config = dict(
    n_layer=16,
    d_model=256,
    n_experts=128,
    experts_per_token=6,
    d_expert=64,
    d_shared_expert=64,
    activation='swiglu',
    moe_layers=[1, 3, 5, 7, 9, 11, 13, 15],
    router_score='softmax',
    normalize_top_k=False,
    routed_scale=9.39,
    balance_loss=0.00655,
    balance_bias=False,
    init_std_router=0.0225,
    lr_router=0.00107,
    n_head=8,
    n_kv_head=2,
    head_dim=32,
    vocab_size=9487,
    norm='rmsnorm',
    norm_place='pre',
    norm_eps=1e-05,
    positions='rope',
    rope_base=10000.0,
    rope_fraction=1.0,
    qk_norm=False,
    attn_scale=0.177,
    tie_embeddings=False,
    parallel_block=False,
    extras=['capped logits'],
    init='normal',
    init_std_qkv=0.0237,
    init_std_o=0.0237,
    init_std_up=0.0237,
    init_std_down=0.0,
    optimizer='soap_variant',
    lr=0.00284,
    lr_mult_qkv=0.4,
    lr_mult_o=0.887,
    beta1=0.95,
    beta2=0.95,
    lr_head=0.0045,
    grad_clip=1.0,
    warmup_steps=200,
    schedule='wsd',
    decay_fraction=0.733,
    decay_shape='linear',
    final_lr_fraction=0.0,
    batch_tokens=32768,
    seq_len=1024,
    doc_mask=True,
    train_tokens=267700000,
    steps=8170,
    dataset='wikipedia_en',
)
Below are experts of layer 5 (counted from 0) of a mixture-of-experts language model. Rows are named router (the router's row for the expert), down (a neuron's output weights, with its number) and show model dimensions 0-255. Each number is 128 + 24 x the weight over its row's rms, rounded and kept within 0 to 255.
Before each expert's rows: a language model's description of what the expert responds to. This comes from a sample of Wikipedia text that the model never trained on.

# expert 50
Description: Numbers and separators in footballer career-statistics rows and sports tables, like goal counts 5, 11, plus and, are, surnames.
router [ 95 132 128  83 114 121 156 150  95 129 162 153 103 108 110 148 124 132 145 159 135 134 103 125  76 122 125 141 156 129 123 111 132  78 149 135 149 107 122 168 135 141 103 152 103 145 158 102 112 155 100 127 113 118 132 160 145 165 167 157 135 161 121 161  80 127  79 102 144 114 163 144 124 103 140 149 138 120 124 118  98 113 139 108 153 162 146  90 152 139 115 134 124 161 138 128 167 147 134 133  86 155 114 161 176 116 162  82 138 117 138 122 119  93 121  99 121 168 115 118 161 116 113  86 123 143 166 150 160 128 126 113 119 153 115  93  98 133 149 117 113 106 133  85 123 124 125  94 124 139 143 138 149 121 121 127 128  97 115 144 153 141 158 151 129 156 123 152  82  99 105 105 114 123 125 108 119 152  84 117 124 119 166 182 154 140 165  67 119 171  93 156 116 135 127 130  77 121 109 117 126 143 101 124 132 146  96 106 170 120 135 101 141 153 112 157  91 123 114 105 129 103 108 157 155 172  94  76  82 152 132 162 167 156 107 121 132 129 157 107  99 159 123 105 175 115 123 124 124 164 138 183 105 134 123 155]
down1 [139 135 145 144 123 115 100 145  98 121  63 135 164 164 168 136 125 179 126  94 174 124 101 118 134 125 173 136 150 106 108 136 134 143 138 116 115 148 105  94 114 145 109 136 132 136 116 114 132 131 118 141  96 139 158 167 132 129 127 133  99 146 114 149  69 144 132 111 137 134  50 132 132 134 136 143  90 146 111 141 123 125 133 137 125 146 119 107 159 132 121 136 111 115 119  86 154 141 124 174 152 109 102 198 124 106 103 104 123 128 166 127 135  94 107 128 125  87 124 141 115 116 116 117 112 121 107 152 145  98 123 151  65 115 138 126 157 136 119 160 112 129 103 138 173  58 164 146 116 113 100 139 125 120 126 143 161 116 112 154 143  77 106 104 100 150 114 137 116  73 111 139 165 145 142 131 124 160 142 111  91 107 100 119 143 158 134 137 132 183 156 146 105 114 131  92 171 113 114 106 120 102 173 143  98 115 116 142 164  79 107 137 134 119 180  94 106 140  99  84 122  92 128 145  99 139  93 148 136 139  98 128 129 106 107 121 111 155 135  81 132 129  91 184 148 137 130 120 106 159 158 116 109 116 150 137]

# expert 42
Description: Digits inside semicolon or pipe-separated career statistics and coordinates, such as goal totals and 36°43′00″N, plus some name starts.
router [100 137 142  74 116 116 154 152 101 133 164 168 105 103 115 144 133 126 138 174 124 122 120 129  87 119 116 138 142 120 127 113 113  84 137 125 150  97 108 182 138 133 106 152  90 138 155 111  98 151  90 133 114 122 129 162 138 162 149 190 123 144 133 155  82 128  94 122 136 112 177 143 119 108 127 165 143 114 125 138  99 108 130 107 140 162 154 103 156 142 107 136 103 157 138 135 158 163 137 129  88 157 108 168 156 138 146 105 151 127 123 106 106 106 112  99 131 176 111 130 161 105 110 118 119 142 165 150 153 133 111 112  75 160 120  97  95 134 131 116 122 103 133  89 128 143 113  88 121 137 150 139 126 113 102 139 148  89 122 150 156 156 158 161 126 161 128 139  84  78 121 120 134 124 118  92 109 163 107 114 133 140 164 176 149 131 157  92 126 159  84 154 119 125 122 141  83 116 122 100 102 135  97 123 137 139  92 123 148 125 138 111 124 151 102 159  98 124 122  93 116 141  96 156 165 162 106  97  74 152 145 175 142 160 103 132 134 124 170 112  83 155 113 101 166 125 133 128 111 157 136 176 115 126 115 155]
down0 [135  92 146 144 133 136  73 119 145 157 113 108  71 156 162 144 133 129 141 147  99 114 103 102 131 144 139 136 124 156 140 176 123 130 163 133 104 217 129 113 151 111  79 110 110 116 108 128 125  94 166 119 133 130 135  91  98 155 103 105 125 156  84 118  93 107 162 147 145  96  89 163 102 132  75 107 137 146 107 119 106 131 128 157 120 131 129 113 106 147 128 112 154 125 131 143 152 114 112 100 123 104  89 122 120 162 120 108 149 137 139 151 130 124 118 154 159 124 138 151 142 118 137 141 127 106 108  65  86 105 123 106 130 111 127 135 160  76 138 170 147 148 109  94 147 141 138 139 164 150 147 129 130 103 154 137 119 105 136 111 143 155 177  95 166 126 140 138 127  89 146 145 143 138 159  98 134 135 170 131 133  82 141 115 119  79  82 121 105  93 161 100 123 195  84 157 134 101 106 132 154 135 116 143 130 142 133 137 134 112  90 150 155  80 134 110 129 173 137 130 134 123 122 123 121 147  93 162 147 135 108 158 120 127 156 141 112 152 144  75 127 101 140 121  98 111 175 115 101 137 146 148 116 161 122 127]

# expert 46
Description: Short words and capital initials mid-phrase in lists, music articles and descriptions, such as is, are, Art, in, High School.
router [101 131 163  86 121 128 154 157  74 118 160 158 102 106 101 151 140 137 138 163 123 114 102 125  97 127 131 147 150 133 139 116 122  88 133 131 153  99  83 180 123 129  98 158 100 136 169 101 119 139 108 128 135 123 134 156 130 162 174 181 113 158 129 148  78 125  97 119 125 108 162 146 122 107 128 142 137 106 125 126  98  94 152 115 140 163 141  79 150 147 110 151 102 146 126 104 148 165 124 111  70 163 103 164 159 144 176  96 147 110 133 111 131  93  91 108 119 159 138 120 152  94 117  84 123 150 160 142 138 141 111 105  93 164 137  92  99 127 140 126 120  88 135  74 132 139 125  99 131 142 143 136 132 126 132 154 133  98 112 144 155 164 134 145 125 156 132 142 103  86 110 124 138 113  99  94 140 166  98 111 148 132 153 185 162 122 157 100 140 156  91 165 120 110 125 159  94 126 109 101 116 157 105 124 143 131 112 118 168 125 154 107 159 136 100 135  99 115 121  83 122 140 119 151 125 159 110  96 103 148 129 164 158 169 137 139 155 105 171 123  89 152 120 101 156 118 140 128 111 141 130 173 133 135 125 151]
down1 [106  94 149 141  91 105 139 155 117 122 150 106 104 132 113 143 129 113 110 168 116 140 139 134 129 117 148  98 132 110 170 106 122  95 130  90 136 143 120 126 145 164  96  97 155 117 111 136 111  72 100 123 160 136 103 167 126 131  75 144 107 150 121 135 124 125 149 131 128 138 169 145 160 129 110 141 116 111  88 138 102 152 110  98 123  74 130  91  98 152  94 109 132 136 176 108  76 129 119 100  88 116 106 134 152 150 137 149 112 134  95 120 155 125 142 134 119  63 124 112 163 102 178 146 132 176  99 160 153  77  97  96 114 101 143 123 167  92 146 170 127 155 143 141  90 144 140  95  81 157 125 124 141  98 108 158 127 142 142 118 153 108 126 121 148 138 113 114 121 112 131  95 118 137  89 155 169 117 153 141 104 112  73 108 115 147  99 145 136 111 105 111 154 163 123 132 125  73 111 144 109 169 120 121 125 144 113 143 142 130 122 144 134 143 139 106 158 117  73  81 105 162 134 158  98 155 103 130 159 143 106  66 146 137 127 113 149 139 154 134 122 123 124 142 183 171 116 146 132 148 124 132 156 124 126 130]

# expert 23
Description: First digit of a year, especially the 2 of 2010s years after a comma or in date tables, e.g. 2018, 2020; 2009, 2013.
router [105 133 118 140 128 128 110 157 119 127 140 129 119 134 114 179  82  61 154 173 127 119 162 132 126 112 146 134 128 105 140 104  74 110 105 159 141 164 115 153  91  62 156 135 114 151 133  89  71 141 112 164 131 123 130 131 152 135 125 135 137 122 111 153 132 118 107 131 134 103 145 148 133 124 110 115 131  90 100 107 112  95 127 154 137 105 153 149 130 157  94  87 148 162 125 145 136 144 124 109 129 141 140 118 151 117 133  95 137 159 123 147  87  90 121  99 130 125 156 122 171 110 123 117 142 116 142 149 140 127  99  91 116  95 127 107 120 147 125  87 104 115 105  89 108 154 111 125 167 146 140 141 141 136 101 103  86 144 158 120 106 129 109 150  95 168 116 130 125 103 136 132 104  98 136  84 101 162 126  87 134  77 132 140 122 122 156 102 135 141 122 127 166 124 142 154  95 160 102 144 112 167  94 129 140 158 116  92 114  90 123 125 155 161 119 111 138 139 103 123  67 130 117 122 146 158  80 127 115 136 108 165 174 177 114 133 169  96  75 147 102 157 126  83 155 130  94 108 181 157 127 135 153 115  97 133]
down0 [183 138 119 138  84 197 162 128  78 130 146 150 113 144 114 152 165 119 106 151 100 106 128 123 157  78 120 150 122  85 136 122 101 122 160 136 155 119 122  96 133 120 146 138 137 140  80 144 129 139 103 101  93 158 145 146 151 152 112 127 137 146 113  94  97 131 126 110 123 102 168 129 105 142 131 148 143 137 147 132 107 152 118 125 101 128 127 121 141 114 106 127 105 128 136 149 123 167 166 125 154 140  87 108 159 152 147  97 121 148  80 157 112  99 134 107 123 144 111  99 128 134 137 120 122 132 117 200 131 104 142 129 163 128 131 130  68 164  90 184 142 113 138 133 131 104 103  84 109 120 162 116 122 107 142 148 153 153 109 142 128 124 124 137  71 146  82 138 148 117 120 151 122 114 109 166 107 106 112 121 131 178 104 132 126 118 182  80 103 137 112 109 110 142 131 170 132 107 102 149 146 106 181 162 137 105 148 174 140 108 126  98 164 111 104 124 136 101 105 117 118 106 134  61 119 115 157 136 106  92  99 135 117 140 137 130 140  95 133 177 113 140 137 180 144 141 135 131 160 134 105 132 137 122 145 179]

# expert 20
Description: Word pieces just after prefixes like un-, non-, self- (inc, att, re), thousands commas and digits, and linking words like each, next.
router [ 85 153 134 162 103 157 147 114 106 110 161 171 167  89 146 137  76 136 143 154 131 146 120 145 113 155 128 146 152 129 154 203  78  79 130 160 144 125 202 140 163 150 100 155 115 128 164 149 100 172 103  80 135 144 143 171 134  88 113 114 171 108 141 110 114 156 114 122 155 135 111 145 160 143 127 153 145 142 145 139 110 122 117 176 116 146 143 106 160 107  90 139 109 154  85 130 154 129 104 163 123 167 146 127 136 135  89 107 122 111 144  95 165 144 140 119 113 122 158 148 134 116 121 131 131 138 144 150 150 122 139 107 127 150 161 112 139 101 170 142 135  91 156  80 125 134 143 132 111 132 142 155 140 112 121 119 115 110 147 132 136 144 101 112 125 135 125 103  82 114 142 167 113 119 151 103 118 188 134 111 133 155 157 158 137  79 160 132 188 159 127 126  85 164 136 154 111 134  82 101 118 141 124 113 133 131 113 143 132 163 122 146 155 122 125 117 127 173 147 172 151  85 118 175 123 128  98 126 133 145 140 130 163 110 121 122 172 151 152 103 129 127 161 122 140 136 125 147 147 148 133 146 117 124 117 136]
down0 [125 120 148 122 114 143 123 146 103  84 124 114 130 132 151 114 139 106 144 131 103 129 171 115 149 150 139 134 121 130 197 142 161 120 142  92  89 133 123 162 119 136 102 134 118  91 188 139 164 157 157 141  90 145 139 142 128 130 151 130 133 158 153 147 111 147  99 130 104  96 127  86 134  90 107 109 144 111 134 133 171 123 101 116 122 141  93  68 123 103 169 105 120 131 138 132 101 145 117 146 114 171 142 130 108 122 145 143  94 139 132 113 126 147 129  84 137 128 131 125 123  85 121  92 111 103  97 156 170 188 150 157 135 114  86 123 110 169 144  83 161 119 125 141 141 131 183 167 130 155 120 140 144 102 110  95 133 141 104 160 153 131 135 130  73 141 106 138 128 146 138 116 110 116 123 127 143 129 132 179 138 174 135 137 121 142 135 129 100 165 143 108 137 149 134 153  87 139  99 150 132 122 150  88 113 147 160 151 178 151 107 117 166  92 118 103  80  96 122 135 150 121  91 112 148 103 121 143 119 139 158 163 106 111 100 134 140 119 100 154 134  49 130  68  97 146 122  94 109 105 128 127 130 136 157 101]

# expert 11
Description: Single digit tokens starting or inside numbers, especially the year after a dash in reign ranges and match scores, e.g. 1264–1279, 0-1.
router [122 125 106  99 109 117 139 113 124 119 108 113 124 118 135 132 138 145 127 138 148 111 167 147 112  91 118 139 140 201 144 127  94 108 170 136 104 105 114 167 118 121 129 107  91 142 139 133  96 160 135 101 102 164 126 117 133 121 129 128 156 145  97 155 125 113 142 158 125 125 138 153 103 118  93 100 120  99 121 104 153  90 133 138 110 127 151 180 112 173  80 156 172 161 110 149 138 146 163 131 134 191 144 134 137 149 100 107 158 134  84 112 143  80 123  95 158 129 122 178 106 106 132 138 122 153 149 133 134 131 109 108 152 153 114 132 124 189 163 116 145  97 126 143  89 119 101 101  76 164 122 127 136 104 145 115 115 132 155  86 118 105 144 114 135  94 144 122 132 102 123 135 112 151 149 131 119 188 115 107  91 133 131 128  79 153 142 152 135 149 106  80 116 145 140 126 100 179 104 129 146 157  96 113 162 126  93 103 108 105 100 114 131 126 113  97 100 129 100 104 112 108 105 141 153 159  99 121 113 159 162 128  97 133 125 121 149  88 124 115 104 112 135 143 149 163  98  95  78 142 108 108 200 115 144 106]
down0 [128 107 128 140 119 165 110  92 127  97 144 148 140 166 157 128 105 154 117 128 152  80 151 170 108 155 131 169 140 170 145 120 112 138 160 147 144 132 132 145  88 142  92 138 147  84 106 128  93 148 144 154 158 149 133 117 149 142 112 113 130 144 133 123 140 159 117 100 135 146 128 182 118 150 131 123 102 112 159 139 155 115 128 109 115 145 135 145 125 165  95  95 193 134 151 173 135 125 112 139 133  97 105 160 112  89 128 116 137 103 140 128 141 110  59 119 148 159 154 134 128 172 147 149 112 152  94 107 139 142 117 133 113 168 131 138  89 122 130 151 179  79 159 124 154 165 120 134 100 132 132 124 136 142 145 104 102 107 102 128 114 150  72 145 108 117 149 160 121 122 135 112 148 120 154  78 144 115 142 143 108 151 121 149 120 164 124 151 152 141 155  85 103 150 121 111 148 162 154 129 141 125 105  73 150 134  94  78 156 176  87 119 119  89 107 117  75 133 135 158 126 141 114  94 104 148  72 172 130 155 115 161 168  93 131 114 133 116  85  95 105 142 138 159 148 112 107 126 141 129 115 120 148 123 114 122]